{"n_layer": 8, "d_expert": 256, "activation": "geglu", "moe_layers": [0, 1, 2, 3, 4, 5, 6, 7], "scale_expert_input": true, "norm": "rmsnorm", "beta1": 0.9, "batch_tokens": [16384, 32768, 49152], "seq_len": 512, "train_tokens": 293100000, "dataset": "wikipedia_en"}
Below are experts of layer 5 (counted from 0) of a mixture-of-experts language model. Rows are named router (the router's row for the expert), down (a neuron's output weights, with its number) and show model dimensions 0-191. Each number is 200 + 40 x the weight over its row's rms, rounded and kept within 0 to 999.
Before each expert's rows: a language model's description of what the expert responds to; "comes before" lists some tokens at least twice as common just after its tokens as in all text. This comes from a sample of Wikipedia text that the model never trained on. Tokens count by the router's weight.

# expert 0
What it handles: Dates in tables
comes before: " | ", "2", "1", "15", "12", "17"
router,287,206,215,186,172,208,136,242,214,228,220,272,169,209,170,232,128,232,235,229,232,217,167,268,142,257,236,186,176,235,203,201,208,170,178,262,184,176,206,183,237,187,197,200,153,226,205,293,206,163,212,194,188,199,138,186,160,193,173,268,247,256,272,212,166,275,149,175,251,224,267,144,154,234,233,193,146,204,252,217,223,137,171,235,168,127,135,187,212,165,220,186,198,220,234,195,137,194,242,174,225,163,208,199,198,181,168,151,244,207,206,176,177,178,170,203,238,142,186,164,241,178,182,144,215,281,184,230,127,195,215,221,244,185,55,207,190,229,213,231,220,242,229,237,246,198,212,165,197,173,149,173,302,216,188,273,218,167,223,237,200,214,252,193,198,199,192,267,243,231,256,187,203,151,228,309,175,171,165,271,141,215,187,235,157,241,231,182,228,157,316,171
down0,159,224,158,226,157,225,230,266,118,207,198,237,213,212,175,199,253,246,250,188,238,115,188,197,181,178,272,186,167,194,142,270,168,204,204,220,245,234,191,161,193,169,216,179,174,181,144,202,192,200,101,283,182,258,203,189,205,209,211,199,148,223,205,141,200,290,245,198,173,205,138,212,200,123,147,244,196,180,211,202,226,192,181,151,220,178,166,276,155,187,217,234,133,203,162,173,196,142,108,192,153,273,202,160,249,181,175,242,247,183,104,166,158,241,248,107,197,242,252,230,212,230,231,202,197,162,103,205,262,149,216,215,207,179,237,209,200,170,180,261,161,195,157,183,249,261,181,200,221,224,182,176,171,148,214,181,212,161,265,173,252,207,176,151,180,153,190,186,195,232,225,167,133,183,211,165,220,232,300,253,110,196,250,136,205,162,126,209,175,207,223,254
down1,158,200,232,260,236,174,217,144,195,223,163,242,306,223,230,211,209,279,279,202,143,182,253,176,195,143,248,273,222,156,232,204,214,282,154,240,204,224,195,201,152,144,191,235,226,222,195,210,169,272,239,176,186,214,243,196,214,234,186,194,119,183,236,175,221,184,163,255,263,132,201,205,189,132,190,191,197,246,186,257,192,192,173,203,197,291,218,257,200,197,215,169,206,193,205,178,196,214,168,186,149,161,122,235,158,115,159,236,265,196,169,222,196,256,186,147,183,250,247,154,220,136,295,177,153,166,184,193,149,211,201,296,169,174,172,179,162,251,223,193,176,216,150,234,248,229,191,176,227,209,228,146,183,187,196,225,214,146,186,243,232,269,94,146,208,241,188,186,213,258,146,189,195,231,159,175,223,252,66,138,203,197,190,166,207,167,196,227,271,179,211,228
down2,137,246,209,243,257,134,206,178,255,250,165,181,264,233,87,199,231,215,197,175,159,187,141,169,271,226,182,158,176,160,261,140,169,250,254,214,176,145,193,154,232,266,145,249,222,223,185,193,173,200,192,216,216,249,240,198,138,204,269,202,210,203,212,179,169,261,201,243,197,202,221,218,231,234,208,207,193,183,251,193,288,202,197,231,199,191,146,167,218,206,245,167,213,198,232,230,183,169,198,143,169,207,190,271,158,197,216,213,196,165,224,294,254,226,233,219,105,301,169,195,179,200,232,286,214,192,214,224,201,164,213,265,153,114,158,218,173,193,217,199,287,218,168,228,259,239,155,148,221,255,216,186,103,234,216,255,143,130,141,152,218,196,234,229,134,283,258,211,257,181,222,201,190,186,173,223,246,182,229,251,241,236,197,220,285,193,195,236,210,228,165,196
down3,180,181,224,190,218,195,189,154,177,170,155,191,234,174,343,169,186,192,178,243,188,201,129,177,190,183,184,106,189,179,250,242,233,201,188,214,210,225,203,199,210,149,197,277,236,286,146,154,193,182,252,193,202,231,260,203,271,243,196,165,158,140,174,178,220,222,170,207,251,163,176,163,159,200,245,161,200,185,199,208,166,167,156,197,210,197,200,176,202,128,186,199,162,247,235,81,169,204,237,185,182,224,191,226,130,108,187,261,272,195,108,192,221,218,170,159,207,213,202,159,240,132,138,187,128,67,207,217,194,196,182,198,195,204,198,184,223,152,224,207,239,152,147,224,222,178,144,214,178,220,176,185,179,220,269,205,222,210,224,335,196,226,129,137,181,242,134,252,230,226,224,198,177,243,162,238,145,200,236,165,208,205,202,219,260,269,156,169,224,176,202,145
down4,177,170,165,253,152,221,165,169,252,215,204,226,245,173,131,163,220,197,218,251,209,211,182,256,213,213,252,185,214,265,222,183,199,180,136,201,125,157,143,174,202,155,239,180,138,227,211,166,188,248,224,276,130,252,198,226,152,238,245,222,194,243,123,291,197,204,167,174,150,126,295,135,77,175,209,233,207,217,299,215,237,204,162,162,251,176,201,202,227,216,154,233,197,195,255,212,252,167,206,161,143,216,251,184,117,166,186,176,155,246,141,187,184,190,174,213,196,205,160,189,176,154,188,182,156,196,203,206,160,191,209,214,209,203,182,212,192,225,192,121,259,237,199,209,260,167,225,233,204,230,225,202,146,273,107,226,156,179,263,156,288,250,290,211,201,154,236,205,283,144,251,184,228,145,136,179,233,199,184,186,192,180,176,259,216,195,215,199,162,162,179,173
down5,246,202,179,250,189,195,191,211,210,173,248,223,237,159,151,227,240,174,192,188,161,249,170,232,204,148,184,261,235,208,208,199,183,188,146,225,216,217,270,248,242,261,230,243,205,139,187,206,232,210,207,214,178,239,216,163,203,264,248,267,192,198,221,140,248,233,169,188,166,206,259,183,168,245,244,216,183,169,210,225,262,160,182,251,247,194,186,149,226,176,175,186,266,178,210,208,245,188,171,215,178,145,209,166,175,188,131,159,148,157,178,100,137,194,260,237,155,214,139,271,227,236,206,217,244,164,284,216,223,195,174,207,224,242,155,225,118,217,269,192,131,260,134,189,150,188,289,230,183,235,229,198,196,178,229,229,166,183,161,247,248,208,203,312,317,189,203,227,180,294,132,153,223,177,184,107,214,212,238,184,173,186,211,100,218,234,230,198,227,124,207,155
down6,196,270,214,192,152,146,188,219,227,270,205,278,158,183,236,199,227,231,134,179,254,185,188,286,179,280,264,250,191,181,202,182,165,283,236,236,195,161,123,164,202,216,249,193,159,232,191,259,193,159,182,226,172,200,213,155,202,179,244,229,228,230,125,258,179,193,195,225,237,225,206,175,182,190,210,240,153,174,213,179,143,239,144,117,171,194,213,168,178,230,214,163,127,183,216,200,191,243,250,231,217,184,217,182,207,189,213,139,213,149,253,201,129,245,174,223,232,126,192,296,95,235,142,197,169,208,179,236,220,226,223,239,224,206,177,220,193,220,157,193,169,176,230,180,174,158,157,186,197,236,127,171,165,207,221,138,114,153,245,161,255,206,313,193,127,276,200,152,203,126,234,180,204,180,184,255,215,254,242,201,162,135,210,211,237,135,244,184,196,215,157,285